Experts of a small language model.
Size: 18 layers, width 224, vocabulary 5951.
Below are experts of layer 5 (counted from 0) of a mixture-of-experts language model. Rows are named router (the router's row for the expert), gate (a neuron's input weights, with its number), up (a neuron's input weights, with its number), down (a neuron's output weights, with its number) and show model dimensions 112-167. Each number is 200 + 30 x the weight over its row's rms, rounded and kept within 0 to 999.
After each expert's rows: a language model's description of what the expert responds to. This comes from a sample of Wikipedia text that the model never trained on.

# expert 45
router,168,171,221,164,179,158,238,217,209,185,200,211,197,214,231,201,226,202,204,195,191,243,184,245,178,171,222,203,174,195,181,180,195,233,166,195,187,247,204,216,231,208,196,198,177,162,227,248,161,173,162,203,204,208,225,189
gate2,190,181,190,222,212,207,188,198,220,220,229,166,128,226,233,179,225,190,215,233,205,235,173,139,191,214,208,274,197,222,155,238,185,215,203,210,227,185,161,227,201,212,170,170,201,202,222,217,229,220,128,187,184,230,218,189
up2,158,198,198,197,203,191,165,185,216,233,183,201,214,204,189,190,213,224,194,238,189,231,201,178,207,223,247,169,164,265,176,196,250,201,250,167,225,223,239,168,170,223,246,183,208,192,210,179,128,221,159,140,181,255,198,199
down2,206,177,232,133,173,167,197,196,185,183,193,166,174,217,209,177,173,218,219,182,226,212,188,199,184,224,133,167,189,227,233,194,210,225,210,177,161,190,255,161,229,196,154,217,201,209,215,159,168,190,166,197,178,244,147,240
Description: Locative prepositions. Prepositions, often with the, after a verb or participle, like in the, on the, at, near, during, along the.

# expert 27
router,204,216,140,251,167,184,252,163,216,232,169,219,198,160,175,188,179,205,182,168,159,213,248,146,195,242,172,186,187,205,201,229,207,268,187,215,180,179,217,217,212,170,249,172,139,172,188,172,217,216,190,159,177,173,244,229
gate0,189,198,181,155,192,224,244,219,203,182,191,226,244,163,230,170,162,212,212,226,190,231,243,192,188,247,178,164,224,168,187,197,190,205,186,214,222,251,230,185,188,209,196,264,149,229,214,168,189,236,226,231,168,152,198,179
up0,241,198,180,212,189,171,251,218,211,166,185,214,194,173,181,175,157,244,221,246,157,194,250,175,156,229,190,141,230,163,172,205,195,235,210,177,244,159,221,171,212,187,196,246,196,229,208,199,239,263,211,187,208,201,214,238
down0,226,172,184,200,203,172,163,182,165,182,129,158,229,195,187,169,215,237,206,187,206,185,223,217,196,168,198,175,174,173,241,165,246,172,213,206,238,226,176,194,158,225,240,240,132,194,179,182,208,199,213,188,222,217,205,194
Description: Numbers and units. Digit groups inside large numbers and coordinates, and units like km, mi, lb, million, °W, ″N, mostly in tables and infoboxes.

# expert 25
router,232,210,206,228,135,189,157,213,226,254,144,186,169,182,222,222,217,173,208,225,162,181,226,204,179,165,219,223,143,201,171,201,147,208,248,154,214,174,252,199,203,171,266,243,197,222,271,163,153,225,204,183,171,246,178,215
gate0,215,243,133,272,172,217,180,201,205,244,164,166,190,144,141,191,217,221,219,144,233,197,213,200,139,213,235,207,186,145,213,195,201,174,205,213,189,181,177,249,241,198,229,183,184,221,256,185,136,216,183,194,189,214,232,250
up0,174,212,248,239,159,223,141,222,238,149,198,225,228,220,230,248,209,188,233,162,195,149,222,198,175,250,260,187,230,182,237,203,190,217,204,153,155,109,194,195,135,193,187,163,191,244,188,218,168,228,226,215,170,185,160,235
down0,224,252,189,222,189,220,161,149,181,134,148,152,157,196,225,243,206,207,199,153,183,166,247,233,183,238,239,189,181,197,267,229,191,248,189,213,185,196,188,225,205,231,197,185,158,223,126,187,142,159,196,182,165,205,177,190
Description: Sports competitions, finals. Tournament and result words in sports reports, such as final, Championships, Cup, medalist, event, as in "won in the final".

# expert 28
router,193,168,201,224,215,186,200,199,249,197,151,220,177,161,160,229,238,182,139,246,179,230,172,169,204,234,181,200,207,159,215,233,137,192,239,148,164,185,179,259,228,176,259,200,229,256,201,167,247,167,154,171,198,259,206,165
gate4,191,188,235,150,173,191,235,189,194,208,186,178,205,185,176,221,267,213,236,182,215,188,178,168,219,181,226,157,175,268,158,199,235,186,181,206,227,240,187,210,228,237,204,179,240,156,192,218,221,223,156,157,170,194,261,215
up4,201,214,168,239,243,241,193,166,207,204,236,230,166,248,214,221,206,203,208,209,164,166,240,235,201,179,216,196,155,190,242,211,249,266,180,237,221,189,193,179,184,210,230,206,210,195,183,248,210,167,212,214,166,171,193,225
down4,251,218,197,190,190,176,159,175,219,215,238,186,204,203,250,175,219,220,234,213,228,230,180,217,186,129,198,228,186,197,220,152,159,205,188,188,230,218,234,170,186,197,166,171,157,190,155,182,177,241,192,171,177,202,181,242
Description: Noun endings, punctuation. Sentence-final periods, table pipes and closing pieces of nouns in place or institution descriptions, such as inhabitants, University, Museum, population.

# expert 22
router,174,155,209,163,173,218,244,246,234,198,238,194,180,218,228,188,210,223,217,165,186,238,241,187,177,167,214,167,191,191,211,178,172,230,175,209,218,227,223,184,203,204,205,232,159,192,203,228,195,188,165,171,179,189,241,171
gate4,199,197,214,177,198,147,207,207,210,272,210,229,200,206,203,167,204,159,202,182,195,190,234,217,244,230,161,199,201,130,257,183,202,203,207,213,178,131,209,262,175,210,166,209,207,187,232,212,229,234,188,265,264,204,178,191
up4,130,197,173,243,192,216,229,205,231,188,179,154,176,201,174,179,208,207,199,164,183,254,213,190,134,158,275,176,204,226,208,200,146,225,201,180,224,251,207,197,212,190,225,196,193,161,175,230,231,197,244,230,171,200,239,190
down4,237,204,245,185,263,156,206,165,218,168,214,198,184,175,198,197,188,162,173,245,216,191,175,259,165,232,204,178,240,187,231,136,188,171,170,179,190,204,177,175,228,187,248,244,220,223,234,165,198,196,226,210,158,209,221,205
Description: Prepositions and comparatives. Function words linking phrases mid-sentence, such as from, to the, as, than, over, until, between, often after verbs.

# expert 21
router,187,205,221,153,187,185,190,176,225,249,207,194,205,203,212,181,189,210,174,202,205,185,237,225,223,216,184,255,199,206,216,222,214,205,186,170,213,236,171,168,179,207,193,216,213,163,189,213,180,185,208,160,234,167,224,209
gate4,188,181,211,162,213,170,169,168,156,255,254,244,215,154,219,147,211,196,232,216,191,164,210,209,145,194,173,175,190,228,220,214,194,264,207,110,201,216,179,119,161,201,221,223,181,162,195,161,161,194,264,189,193,222,201,235
up4,156,224,213,185,135,212,289,192,184,204,174,147,295,227,246,185,146,201,197,158,189,172,235,197,233,221,201,157,275,201,149,235,202,171,197,256,206,179,204,203,167,173,208,252,202,197,178,206,194,232,211,181,188,157,195,250
down4,189,185,204,176,148,170,233,212,205,245,199,166,161,147,171,213,197,172,200,210,211,204,237,247,207,197,240,188,202,196,218,197,169,185,236,183,189,233,241,228,283,241,210,200,214,142,184,166,190,208,183,209,222,209,234,214
Description: Sentence-initial pronouns, connectives. Possessives and pronouns starting a sentence or clause, like His, Its, her, ", he", plus connectives such as as, because, where, after.